Weights of a small mixture-of-experts language model, trained from scratch on English Wikipedia: 316M tokens.
Below are experts of layer 6 (counted from 0) of a mixture-of-experts language model. Rows are named up (a neuron's input weights, with its number), down (a neuron's output weights, with its number) and show model dimensions 0-63. Each number is 128 + 24 x the weight over its row's rms, rounded and kept within 0 to 255. Numbers have three digits each.
Before each expert's rows: "mostly gets" lists some tokens that are sent to it at least half of the time; "comes before" lists some tokens at least twice as common just after its tokens as in all text. This comes from a sample of Wikipedia text that the model never trained on. Tokens count by the router's weight.

# expert 20
mostly gets: " |", ";", "|", ":", ")", "),"
comes before: "\n", " ", " 1", " 19", " S", " C"
up0:109101112135109095114090136160083147095154109155114110137122125149156121128134145131158137145100146120146102092124150146116083131109152089144116129131109109107139121129123124117122081155130121
down0:118126146137123094161129134175131120093095127104148117144122138159162131114133106178145140105121153083164166131141099162127132117165098135105160165125106149125134156103104137165133099137125147
up1:133103153109138151069118106139139135134195122155123130087155107146145090108150133127150162116144089083101104132111102072128145119109102111158168096143098135109098118138128147130118144177104115
down1:116116149137108126093147118147125102134120151139168142133104181112139124112166125092089134111177134102158158105113118186146123101115098110138138128102129114167133094156163111161113120121136123
up2:111120090100087099053139136143160101125095177088119141155123152166126118128184130170128131088134134113114134152129145119103128106160137145131107110137108143152068093133107089157109157165146083
down2:130147143117144125075170118096128110113147112166140142100147134159121112095109097137104114162090088088128114110136149121139177183152139070115159126130162175141136116132117130151139127107157137
up3:156112080179164128138139150120150178126137140155131103100142108107127138158130132080114147110150147075140112153128114141118148137071149161141091136120156100151096131108104103176099158107147169
down3:157144124102135120161152144167150097139129144104138069103119082159090109136160104130155089106116139123118129147126153143057108099121138158143133165151122120131106128130151126113151097088169110
up4:112146115160072126105105123113108132092122091095129148109114157123101136180100113144111155128140163108154108095085184136130160154109182123117149130130117118100131083097106168148135100157090127
down4:190118135141166120131145093132111124146126117130150150116139094157102136106108118127116119159146075115121133123136092110133118123098110081128109149109133160095140123136143089128145143092167127
up5:176140130148162139146102131132112134112142125144122157091126118121124158129089144168162142162115171085111119116140124080109098093173118125108143148098124129050115127119106083175119139175123094
down5:061117109142118113128143081131149162095134151141149100144143138120109119140145190152120124112126156141131079122121144123119100124143113146121138133170097096106088107117140146129112113112132139
up6:113178163142140140126131132102090168112110078131126121156132156144117141129118147157106124148131081171109132115104152158144133108127147069100141139121088140110153099092131118133086105131144146
down6:112089088132093115123142134122159124128139146142136137082181104128141105091157119132113114132093148110146110102159108151114127142128155094118174187100128171121091189147137163127146105059106139
up7:112103141137083140139154100132096115126148114092151125108167141123122138134107154148114137135179150118131167127127172122101112145116152108098121159156103127131110163121137151173082141172171108
down7:113144157146128078112124101094115140082089149114135140174085128115184123113148087139133113094151111113090145148133136113121148118117109105102093132134166171135149139117102113146143094155135148
up8:128111091124150090128112209116132105091106180147108129120149125154146111125134125168136181168124162101121124130119146106133083099107123113133103168137106186140092100108101104144120121121181114
down8:152120087131129160146097094115149107150130145125122114087119134142170160146104136121137146099164087135135106136088129120111125181137118132111130075140127108155129111152152154135136127151127145

# expert 7
mostly gets: " 19", " 4", " 2", " 1", " 0", " 6"
comes before: " |", ".", ",", "–", ";", ")"
up0:152090126149147175102160102135141118133159109105134112134131086137133110067124142129117128085123137131143123100121098112070172149175139086094102136107107100143136125127134155121178134136127108
down0:118153156088118172105105148110153109120114140121135125090148141093081133104142116119158139133132107133143144133112162134169109104087151102098118135144138130185142128158147132121135100135138130
up1:109149100149167121111061187156107153138136120136114116142125107149096123146154152113109135152135110143119121178119120164126116143142137127104131154144130104145136149095140144142088126135114104
down1:134102132146119114150127181126145098153133104127133125059096095177089126115165184137162118146120150101125139142115127117118104118173121126099144119165106148082104154183079142080128133162137121
up2:103114120107150123123160161120099140061129124088113127158137110157153122118098111113104136147160143108125114115120157155096130096147135107209129137071103104121117119134142148109109153135141144
down2:138140112137153106142138138177128139123127091127122169163140127165123103128147090153131131122121100111104163096096096130078097179119089127097113139135133157105137140083158122143153130132130114
up3:148140136105160102146120101101090110090065168147111086156131111113141123119167099131124149097133134097100137174127113111162134108102155089119119151109092150129134121118120127175138124091146126
down3:139143130154137159148141123119136125118132092139116127144099125153145143140132098118165120168152129148083127128110100109087083145162085086147129113139115122075101137123110158128159122102149132
up4:111145139121148128148090118158119155117131132142128164156117122160111084144126130154121107115178091148095132132146133084115134113170129127114125156107144130157138123077104154149078135118113142
down4:110108117139142146133153109146190108134137165158122151157129092131103144138140144186134109166136105100143128126146138134165135109119112127162162160127145114086099097124142116127117126154133131
up5:183119141129132174108126121117130082125144170137132126105151142121099118139124124095114134149136152126140127142110133132081167137093142124114128142093115117136109142128115148170075118115146142
down5:167147137130135170129115115084116135129097099162099119088123127100104134116127138137130137130126111154146160158138135145056143181088120153150145139122143134122132149156113121171132130162117138
up6:098049104149134155153133131103171154154061128108127153124147081156155122118124144152138108126103155117121136107110096105174126098118119130157135147145148131115119147127149066108144143113156152
down6:181133119145134119148132189201102097160118115106123119135148114133083113154075160108144129130126133124132078157141135180124138136109138117107117180148124158101142120133112169135026125157094152
up7:160117111158166116107136163081155118123093089104084135100123144142090132160130107112116126110155197099110155146096089115176145091133135147132148112106069166113095145161124143152126121110144123
down7:133127120125159177186148132141106138102142116098140206146115150140133160139124100114089145146138069145146148127125148128136134154147113135140113140099159137138157132095125129175086150096098131
up8:126131155155112146133140126154124144113101147136188104186146169104124108139165119134110100115116087141114142103138162094118148132124163125139139125115101125172181134115181074126108106143114096
down8:145135130122132133130116120128101123148155133127117128110106154092120108156110119109134111196134129130161091101120110156150117121149131137101130137151155110088110102151111121112141176152115156

# expert 12
mostly gets: " ==", " when", " of", " century", ").", " by"
comes before: "\n", " the", " The", " and", " he", " a"
up0:178128115118151174121173133151107094157101137123134145132115165099116105117141128155123130162112164140129124135146144134150137130113119130140135153098128091161111147087123115097167100109159051
down0:140124117132132071114115124062136159131154129114116128107154093154131158158096109108128112098107087084141127160128148185135119131175115115127148150192082157084169150161160114137126109109116156
up1:146113114127141160130099150129134126121112103093128112131100162165126083134126136131120093146129132107102133127096152170147149124160166158143139136130164120166133116144093179098114162126174153
down1:102123169114144129152162080131175106139107146146115152162174103107140151122114097099149121127106118144116132162125140075162140116123117136133124135134114118134104111111166090155148143128118142
up2:138157131101148152133112122141147160098142135130063123163081127150142106172101130087128098097116106134165106160106091118103143114177126133132107164141137180099130077126084144118109131122155125
down2:110138163165146125155140144162135119098134176115156115080188150159126120157146130143116142141152108102106130066146142114162123154122148111165151117100096107141130116096126098111149054117151104
up3:116102134140143136103163119105100154094136094149113135151108154145130105152192140137114138126106137136120109119131132131104101124121142160176111154113112124165135188100130147149107115085122096
down3:062112135108109117096141085166118103140173157140116101126116109143157150156125144129137122144107172148118120132160096130147133120145156117145108077151131107134081143147116098125100193121156127
up4:131150110103094082151143133162138098109102134132103154135167174149135117133097109133133136146105151108171101122140191191143103156130139140155098110153139132137165169123126082102147152154144126
down4:128114098123078149171138167155172155168133084153120141146154123108118152085146136114152160100159150155104114119169154121102114115129144139167160173135109118139100112092076148137116117101111120
up5:098140154113164085126091082136128142153142127090144125140125110098155134182147104152144116111135100064087110137130150111124095142124157130140165114084115137143112114138123151109132140183084114
down5:120148132136129179100127142126142138118113119148104114136137133132106117131123118132087124121132179134174122122132145127137138118119116139134139122131117134146101167119109120166083145098140119
up6:176155120129118108132129095096181112105116142113152135134141075120157129066160172093144123115128129118123100158129119121114121131153134122076122141114145127122116120095092163070167121095117142
down6:156111160136117125131125133134080153137159119116129146133138161144135182163088097128088165123134107165137123147085132142118159097089103145115132101171166147108106106117144120168108117139154130
up7:117116158105171115109123134132156177124118117153146121127123147126137128147099097177110130113172144089178124127119114167126114127080128111131091161122137099150134088125137158121111151092114116
down7:147156126110119127143105139110135068150118079129132117133142086131155124103172121131097150121134055111138144129112134142115118131105139125114093119112123139131133122152163069132140139130160146
up8:121126114134127087091109131111160136160093094135138146110080175156118107171115115124153119127114124159127144131118148140127167102123115163118105143089153113169136174150107147120080104074126154
down8:181131172130096125107154115148080158105135154106092108123135106110122154142145145172115116101139081116123130146138126131133139144088097115143128125120120137091116117103127093129154138146112140

# expert 0
mostly gets: " the", " The", "The", " other", " two", " their"
comes before: " ", " of", "y", "ing", " first", "er"
up0:122142105129195134134129138136100121121146075116135126125121123125096124088146153122148136133115149151165119145165121111084147139101103151148143191109102134159123126113134131108097066096144113
down0:119137114129118136141125146147116132108131120151158113130092162138137136101147104149108173166124103156121134137147072138102164097137114122144141122154117107145121167107128122141143165105107114
up1:119126110117129138130079132105169142113140121131126152152143145169159073151129126143111120129129129161082104145118098193138114135110139115143175142101093120143109091120128179128147083139131132
down1:142172131132108118117181130119139127103123149136113148106145143116176112104149192119127134111138150125101118144128145130129103125148156128105130166071119117164130117154078181155100123144137131
up2:107167127120153155112061142124116117122105116112113137135155139126106092150102141100108131134148104122107144168116106086121166129054121107094111146151143166116141106111166152149131165095153104
down2:080104132128136142155110180109105125107166082150134128142163121145146120100153111104130155137118150142133138129153168120146137090122067139140139114109169118131162096121120142100115129133157121
up3:132129144168139124136061129148120121135129070130110130153153163095120106103124124098137150145103122120113127178143168131127120171120141085144150138120138101107134139124129106140123115114124122
down3:153138085158115166121159148129145115137116108156151124082122103144114113130140129136132121120123109125178097178093149156136094128113125147135155186124120118095110148166102176120121091111123138
up4:117126072106149151168111188111130100095160141159106166146108128174147133165141085148088119154122156146119149179139113115106120159105127139150177124117150145159090147110126131113118073128099102
down4:153162099135109103136113147086135134112140163137116182080136129115075129115107146128165118062121165135135155172162158072155158119154100124108116113114139177139096107180138128102132141093144121
up5:127128158095163116159147125110134124159137118130151110123151120111165112135134134146123161112095118092073146164134182093101119144103133108180153146149122150125103112151160101123114142129140078
down5:168181147155106144105109169126117140111088103111160150108134121153091158136085135133140106097138116121140114107093122065135152102119101098116124144159146138120077136160117137122118130123123133
up6:188123097096104120089152093170110142120173087175154102121114101110134127135126154107153119163164117164145153130119165137106155069107153162099109126142164086107135124121112141143115137098102114
down6:126137137101189069151132142136112115126127137163112101137131157068128121168122094108128122125103102151151124109123090145170118153127089134109171132136141123105142179152144176172126176121094120
up7:104134117119148167143130176147149161116142150143166136165139147117117132141141094133071167170132146118149136158116131153126097115110121171165140141115138129150125130128153136135113115066119137
down7:123136118121140135143093094126097161155134139173151110154132167111117142158140116125124128139123121097166088133149138134100104142111128130133136147104151151122094114127111092144131138157104130
up8:143126120115130114118108130161155141147090133127124085095126165163136128117094134112119159127117127142096134197159137120137166136129116113103096133124131098127125159128124107147160128151128146
down8:091108135149104141150086081151116117115157106159121158174206171067124145122122081119172125121140098113156122136134140122139124160120168111123113154148145143167128145141129093098135122124144132

# expert 3
mostly gets: " and", " was", " is", " were", " or", " had"
comes before: " a", " in", " to", " ", " the", " by"
up0:108109157110147150122107115151154154132119139157154176099136136129144124111089127122058114119101113110138149138135087149110110153112107137177139153087144104100105154123095139154122171134135155
down0:076130082105162150144145151146153130115104141126115138134121119184138134162151089132185094106116124086079164107134147112101121098147145117099126136144119161100138141128125152148116112141109115
up1:084121125151121162115142145107142089152166163152157112104138124140111101108117163122112111095125102103154175162115145130117143121100138127122122149155112124079095138198125110113139129125104116
down1:145161083124135113135143122138116101171121120139157143126110101157126085084161133142087147176164141126136097158101060158139135092104105135122072166123111161134115127166148131141140161100100124
up2:153116110131106147140075121157107182119164090136122123141111120161109064145108147126140137128122102126140098108134169155129141092125137120125119074169129128144096139121130187137163143126091113
down2:184062135143123130118132093117153131153085143169114155134132117097169135164083130152119138162125131145128143094101095118117104133119136149160131111139147102115135133148114144107066108137105183
up3:092114090111145143110174115111118116113129161122123159102120122087181133113154125091133112158095171104179102111150139126144140108111128139186106114148145164124087094154147164128169118118160112
down3:119139178085104121135135115133118143118105087117156073094162099174118137126134133130146130136134083174096110113088111137161133130149099112114153156153145106099167164139142108110081136131162149
up4:152124155142130120105120144123115132112141154114140120085136179097133093126156145127158145149125145101085107154150119153130153097151170107108152069055128113122148125130137095152102118161111163
down4:143122097120147154089143168179125147129140092130129158143139140148105156128116106151133128119130142131108170142113166145148107118130139111156101132113166157115148129142072146163064096152190146
up5:121129107146126122144136156148132181146170127153069132095160078126134131144131127130151123169129164117163114166144114155136146164075117121120134143132144109139130087090151161096127143140144111
down5:090151142073127133121142113116097143101097118098156173130137154093100098143098146058145115133129113077125132107120145153163091156107131122112127136121157136163123143137123129131143171175110121
up6:131129088121074129136097118108142163139105100144112117137090081139155119106178110135095134171114136071135169108149075120118140173133094118108155124125121129154112123147140142135126125123103138
down6:113149155146113132162134098169148120073150116121102134127164129137152128157088133130098104191106107135137168111112071126108139156125138123154141111171183124134128114162074150167134145139149107
up7:109118152173176169125109150126111097151117165162123129126135092094087072144093120130136117087136073128110147164126115112094117149143135138128117139102107128109086136148142099119126136137077119
down7:065102132091089129133169100124161123109128151146045059101131160094141133132109147133119142061141159127121162131128126104154126127148131107096146115109147169114144159135154135133147100197102097
up8:110146135137125143079087117125115165123147073149172135103171178087149101091122149095142133070115129135119139137085145081118127101148121121101089115139144116172143111113103113136141093114133107
down8:137156103115150073121173132150077112106142146121104116164075150179179147141118094141106101159176126115113145131146133191125123145124123146116178126121118107124103148133129100134132080109176155

# expert 14
mostly gets: "ction", "age", "end", "ition", " part", "tion"
comes before: "s", " of", "ed", "ing", "er", " was"
up0:145135107118155187138088169114099113144128117114109107113117143108113135115143054153097131124164120113142151109137144127137122086114140162126167124144081124174110128139137123109128096127096113
down0:084159118128132124123155095146089109150148126073129120182114130104143141116132101130106129147126083143124132115135151145144143148125131106115120138118131159095142148087134099130119104091109096
up1:119083098127166091146120165124103116124100132158107133121117133179099161096117142172095137119160138125097151144191114098139094133128133122115131105159143148081139131120118114122151093122141103
down1:112101107113125109119107137119157121113131140128147145115135136129127135124124149107127132122092119107121170132136159139141070152169120125146120179145149175137122126108117147139100113168169137
up2:135116147118127068135142146095143078109164177133146110110125150109155142136116131132137131088131130121095119094126161087163097096130103125175100119141100174168116128111147169103097134140147104
down2:166119110139101121164113106166123158144155130134123124109144127075119085120172128132093088113093111155189141127164154151087098128152131134140170143110138119097131182105132108163186095141107160
up3:107107087124112083124140164162141105070132126148115122141145122101116131146181134074121146113079151112097125113155109142107143127144103134150132093118164117096147128148117115098079120110117139
down3:144200136101158119100129082109100135176153138146104140141144154175147140123124090098112109129112128112157137102173167142108106107113105105089149117115112070092139120157102173133101084115092162
up4:138123120150135131092166129101118197101094067163130155103138127129146157129117161134144116113168129082144082157165147147139169150115147150095124099133080133111123140131126138142084117132147134
down4:130146142169099145129133206147149125173121108114107090166123120102106150109127122076156103150145055192157111166132135121161149112156150119112149129157099095151136110163097127113125094087101115
up5:131121177146169108123109143107137134170125134108128106142101125099150108094106143104150093133122152088148074134141149104170118086106139145137129137111136061110130125104132119071165113135099099
down5:128173118158105150120136176102124100099115139149123136155137174116081136103126161134142107115089078171117094121134129100109164131165190099116168101127128156130163108090121117094129127133176104
up6:129148105137089108110108153141129158125110189156107162164090157123143116099111098107111153129154122144117120139110142133109116154112090122144129115132160128147135092142127125093086131113134131
down6:135172117134135138109121127157108100110137158134162106150156112103136139103148127133129169141144151139094135106148156084140121127124158104124116142064124155108145118099161116128095119120160089
up7:134112146150138154141103130109104117137163128144134090118123136121111137166159137121122155156152142128099121117090097149155156099091147134139147077123061071103126095160156130121083108122098130
down7:127125111108145154138168126146118123148167102174167140117080111131149132140112135132128157126166104139132110161116156160077114110135116160093114120164139109120166142122089161155147117094123143
up8:117081154131108116130135147135103108120145160114164134144146075104093098200152122136151136166137127140147146120138153113139152156188144084105124116151143144156168094139170076153138099160101158
down8:127120094154087098112110147157143139174121129067141135114126133151086120126116131121096129146136149110140140111114147083136115131111098135136110129102099143124107105173125106155122141090134126

# expert 15
mostly gets: "---|---|---|---|", "°", "′", " km", "%", "–2"
comes before: " |", "\n", " 0", " ", " 1", " 2"
up0:108171135123118140112152091109081131139126131161142115102149137162105107107144124119132134156117127149130165149082138146154156100131132109131098112116114164148150148165084129187096155108115174
down0:101122130143123120104095151109144111153112092133145182129112114102168099107147135119114152144151053120139123139075131133068107138154131126122133133097165094147172162123130125127148139136110132
up1:142136128092139098181124145116118137091080127087137145121134115170137115134107122097127094098119115102097161095150151125153137146092130093144094143100081124162182151154149175147124149105125170
down1:089089120135122132129112116131117139155167102122107104117126150143103149128180108108105116095104184122119134138146111124140137150165166141138153112170126143136134125083128074129138100142115146
up2:143135128118137111147143132126099116146108109164149170154090152148152113138131131086094179159132085097115148146142102131147121134078088078077142147131117132103129148146090130128139154109121165
down2:097107145120145115141177139090146125154144087177102151167161109121117131103152162139123152128142090108121138140121140150170116129134089157080154108129100163126094152147091142112091081132140134
up3:120117121101109137130149155114149134123169117105146199121109156160135129134122140122131123097116146126153125083131082074136078118104111111147130168124089130094150135112108102132119116147125130
down3:117125152114097151136183115117175141111164147157137125085128150111114166105128123092106127132088170133110143120098099161120127142176091122147145172092100114142111135155141102150119140119124162
up4:102120112097115125120157137135097107138137127126132138111147117128154134110134137112169174128087142166124157153092147111123095146119107137123131114107123118126150167129180158152135143126089139
down4:191152105115125096117115131105153139175124096117141109123150177136116162123178152123122160155135153134120117116123120161117157121120130142060154136132129161117100141154091127101131119119141090
up5:096095151111128148123141098126164131079171138120109132104145131124141086139099144137104113129132119130134120162136131117150137091085136154121130112140161167131080139129128129114108123134054112
down5:105163116121120129117112136146162119130164125122134162174088132073125112113119117127116123141162115124121094143153177154134121105112098164123118109141130159108188135100113104171137113136105124
up6:121131158163109110100123139107128128122126122195155126134112156143119111119125135154137156135129119117129136130085127133123154081139103105102122084121146138162117077111093137137157108148110096
down6:158128147113156103112087087119162124120105133143103100130113127125122140152118093131116103149181067122103129154113139090112109151154098140108134120131147106136193133109170138099121127147106148
up7:114133129093154130137123056115142107154095143141125091143109119105145165109134114170114165117084150143123116178177139116156120166102124128103118126113134114151115121162128142137135144125124122
down7:148102135134160164108135144153102179090131123159106148122163123129125145121137120105066107154108125111141129103124159135135128126122112110131131148114158117122131141116088159139118151163112127
up8:132126139130123131137131168122121123120129083154130142101129118123131133122119202087083130144145119104103135162092108137115106095156114103096103165147122106161165131115147161097156129127110132
down8:139088106113108160169141096136117143101146132143125139128104175170117123154148132085119117119149166139135104096115132141118113094185114128147148113126152142105148126110108148137096109102074130

# expert 23
mostly gets: "\n", ".", "==", " \"", "'", " which"
comes before: "|", "\n", "-", "==", "The", " The"
up0:140128130090106127151122102153117094110103128136126124090142117126098136120165137123131136153122152058128107122155104112191146110141141084105136121075137095095126110138140158118067119098114151
down0:099107086104158157126128108111172149110126113178106133093164131187146138141155173137105137118108177152113105085103115143153102140107100128153104127116097142117097134135138143078139103077129129
up1:111090129137114133102140128124068144161134169141126115135105157128115182120124122137094111127141150128116140124144157139123169151164125111133101149139122174103128152134075141198114099166122165
down1:111101088174108156128120150122136102093095167135141155162108137129127109112157163140145140104130108131156158141160136123100177128127113100138128133139117154112108121135120144157112075154117091
up2:150131098106175147117141113116123122126136115113163121108133117143139096132129141161137120166136175140126114112123145122083127139131104078147113173110098142130103141126089125118136095150145106
down2:173118119147087131123161135123169143118099115111119151090146112100112112107161117113106107102072087103093151184125107089141102116135120150145111101119146107131166140111152123124116083109148150
up3:110126139117116100163123134154139121131095106089090178108141132145145117083111116110126134120137123111088171099167100148138108110131155155138113141128137133104137124186136193110116118124123110
down3:127093146128152102103144064092134113101163129162114111132159156139149160136108086118081116082146098196115130129136155132096107155149130133134145124100136125128116163055159163140116108151162119
up4:145107118139159086114165144138088110153147104138136148071169090143133097135081138153161105166111142099117111127105142119123122142087149157134103114105096145146136108120132178146138079122157144
down4:180144126163163195134078128134121161108164102127111130193139143133144131157168124120137132105095126183107158140122078171117141121121118116111109085134119136168128132124107101126104164145104125
up5:104139133088142131096124067124136136104118105120141076114124102116079081163141149099166171133110142114145127139089099134121146127101082155117110123104168102121160155126143156111149128102128154
down5:171142122126126103168123153107111086091125094129120129100148140163153151092133143159100112159149121116125138081136151122168120122087123112089142142099137162181111127164136102090128132130098114
up6:145066124127122107111136140139111114129132134093163116156114115120149133143118097149108112087102100140126158131091159131171134153114154109114156102114126129130137142125122153127108073074095153
down6:124146159146129134117161148111105108113126161096092125127155156125087118104145115100109141184158113114135092129144089045155120147171095136134124126154149148102121115155131120136152187171096143
up7:124068105104132109130136136157101143130142177111108136090106074134106115122110126137140088117097087106129136150132093084128133146170154180156132139162097102143122098135094121121119134134075117
down7:150119099082157109108103136104121120153108113109150130132145116101164083139151079130151091140142144146103117098148122119156110075131087131109158169119107153148170110143135120127159156103105130
up8:158144136072142134125146133124128121108152157130135169118173151142117097124117118079125175123105103101140156117129119112091170097105122143155137110110094132092133123108182142139052177070136127
down8:185115096177137145133057089140151087141117138157110122100077123137122118154098129128077130106115052173114107129166152131110110104123110122126158142140113105144119146161123138102154107154158109

# expert 19
mostly gets: " to", " for", " from", " on", " at", " In"
comes before: " the", " a", " his", " 19", " be", " an"
up0:158094073091152119159114078095146137157122106121127148148162123112156085149150151084146139145089124150087167107157129131126102119132132100145134130125100113126086130126120096144155127148127100
down0:165139119166120128100118155170127130140125102092160132125181100125115145107129146113138128106103122170152122122105106140104139093139137116122123139119128101117147117126090128119128127163136168
up1:141129172118183122134136138115088159139099102119109106096164134103107151175130144129135131104124153074126139124075160138107155141157177145117113173095144092131127141107109148135091130131109153
down1:168153138157069110127109097121145115139185117112149101122137110152112144113118131113112123154113071159150127133109104163144124131081098096118113143175116113102151112162147138120173132126158128
up2:134136093152169128161144185142148171109139147167147097122139131097119126120149136174136128136102134139083175162098076110066122138089145157141121129123157115149135078132122128127139143136105101
down2:118100106149112095173125115160170110090146106140118154127096143135116157109132127116124133113136186121112160160129135133070139130171130133140170155161098153129130142169111091150143161126085152
up3:107127116157094173187138142159135136136131134112117139128118124130106082140139121091112130143123122133087125129134151157100164149142146121156121131136158118093139107125095152131072150153101147
down3:117125161073126135143103177134130128149130136152153111115088127112115133145133136055128124109108142097101134109136093091120130131130142118146118097157152089172149135151171126106165120121118152
up4:103144144137135135097128139117121114131125175102119139167107076102090079168123130130086097126108131149110153158153141147145172100074127116126125177150156146111134137117123167144131108101119125
down4:120097116099110169108158084153118149146099097163109113090124103121101105112146100113119133095125144151124119112167138114118079139153118132150142129124147093142124160100134135154107071144165120
up5:127139116134163082149128120101101111140093041158123120118156121135099089101130129146117146153119093096092133101156130140127135148163135124119108131165063090137119108181144144091119121110130115
down5:077131134080091140152129148141112127137121155097129107106116153128126117104130117147120103110149118153152164164117136128117085125115136158131114115102113115135151130095089095147125168119167066
up6:121158137112144152123173095118118085128130117098103131088149090078140120144087099094125124123176110137110146084111148155115148100160106097128158137114102138142128107150130115139123126124117152
down6:109140120116079097159143157126148121125117083143172131126124173119105132130141121119117153131116096150126183125144134149150101136097096128112127130149114113144120147114118124171133095107159163
up7:132138114126181138170094131108140095088136151132150139126119101132103103124157122121115145104135081132124099076119124104109138137105122154133075091159132165179126097150157130126158111088125144
down7:147114140075123131133150132127086160168108123141144163149116128152147131111086115114108132096128131145130122142106108165126110143128141105128125143128173087107173120181142128154112146166156178
up8:156131123074178130094140089121090176104123118144127140118170128113116119140118110113109166101118126142146116200115160100095163126120113137117113147132112127139127113128133106137111122092128133
down8:201095127100113127168159148142124146120141149155083143116141135168117138155135101097120106105149134092080116104103076143140178147167107112118134153118139155153096148161116142161159074104148126

# expert 21
mostly gets: "00", "90", "80", "89", "11", "93"
comes before: " |", ")", ",", ":", ".", "%"
up0:119127074123177089126106095127157174139180142146134125150156118108134108160122150102105102071146182125076113110171130099167103139140128153123145126131169147126104134154129129121156116125077095
down0:168120055130157157108144158104130156153143120122132099117115122118106110136145140088089139135120137126121149118094141143143132179129082080097125108164124107120094106103154182099114105113136181
up1:144142126113078125122137104155167147140160124170156114118132113124128117126170096123110105149142107125137146149155073118112146161095161116122127121115096147097214112164135130111137109125107127
down1:111150152154144154133115115105140116147133108143082145150134113122151132165109090150101149149106139138087104127144160140130188091133110125161109129143119148103076132150091073136058113128122138
up2:173098127099128111156124159132147143137087194093117111131137153134121109149101133154119094091154193176128118172131091078131148141140102106115120126098096122110091151131126101147170155146146156
down2:110111152136131128141153122171150099091132140157131115127144095137128110128098157140131106091143153070154122114113139108105133118107163109156117218192127149117108126165142155155126146146149167
up3:087150093163162135152127136096163133129139180117089152124134094131113117120109135146172104121099159124142143111114119117119117138152164091134136120098164137145145094182147138145128137094132070
down3:123105135152149156127196110104148131070132104137132142112145104117105136174122125153113126169092094131158133124147124134124140162138154121123126169116144140102112146099088110119131137163092158
up4:146126101131145144104145146114148168117171168155127153116142124098127091161116127145170106130094102098140109127144129127132118084150122126114085149109124095121128115129112108175113159092106082
down4:115134128109104144151093116143118109143100158166132138126114134086149137174133159192105146113146121139132144130120126138124101122145120135126117088109169110127181102134131101121105184112124100
up5:145144103130167118135188144155111140140132126146118130098167142070147118139159183157095132116093118106105121119102158153132089115123131119149072156099106131166137084138182157096126138094123091
down5:137117127128118112123138144141098089162133097155136118098098170132090134108136140102108156142136141111123113128149098145171148134116127097093156105164136118170153097130063119112140096130177110
up6:139111123085155112090105072125148155148098104136158129111164145136126132152178137138129130117115158146115118143143124095186102156129136116150110143123130129123108145109132140158156170146155158
down6:167135187110080147122101106071116139112095138145165150149099120145160132126106120111167133123129092140131144145103105147151105141158119183125141129100086117139137139159137143102126125150158114
up7:118128125142120133122099097122146120113162156147143098182206151115125102148137184168133133116138118137124113165111138095090094119117115145144149150146133119157125122084169109100120105128171102
down7:124129116129098083114138097126084104097117115113096117144150100133163139165155131091189117137133113127109132168136107145166145165170143095144121162120141107100130116101137136137141129117107153
up8:129162139141155150098122079143145118153078142144143140127133156124116103168150153115157120090110145101140126153106143120159145117133146138127098094130152157131137093118147131130100097142119160
down8:121136098104150098107112099130104143140166117073155145109113119124121174126122166099171119089114108128122133183174116139116097091189122137133122152112151145121157093102110128157105138096112088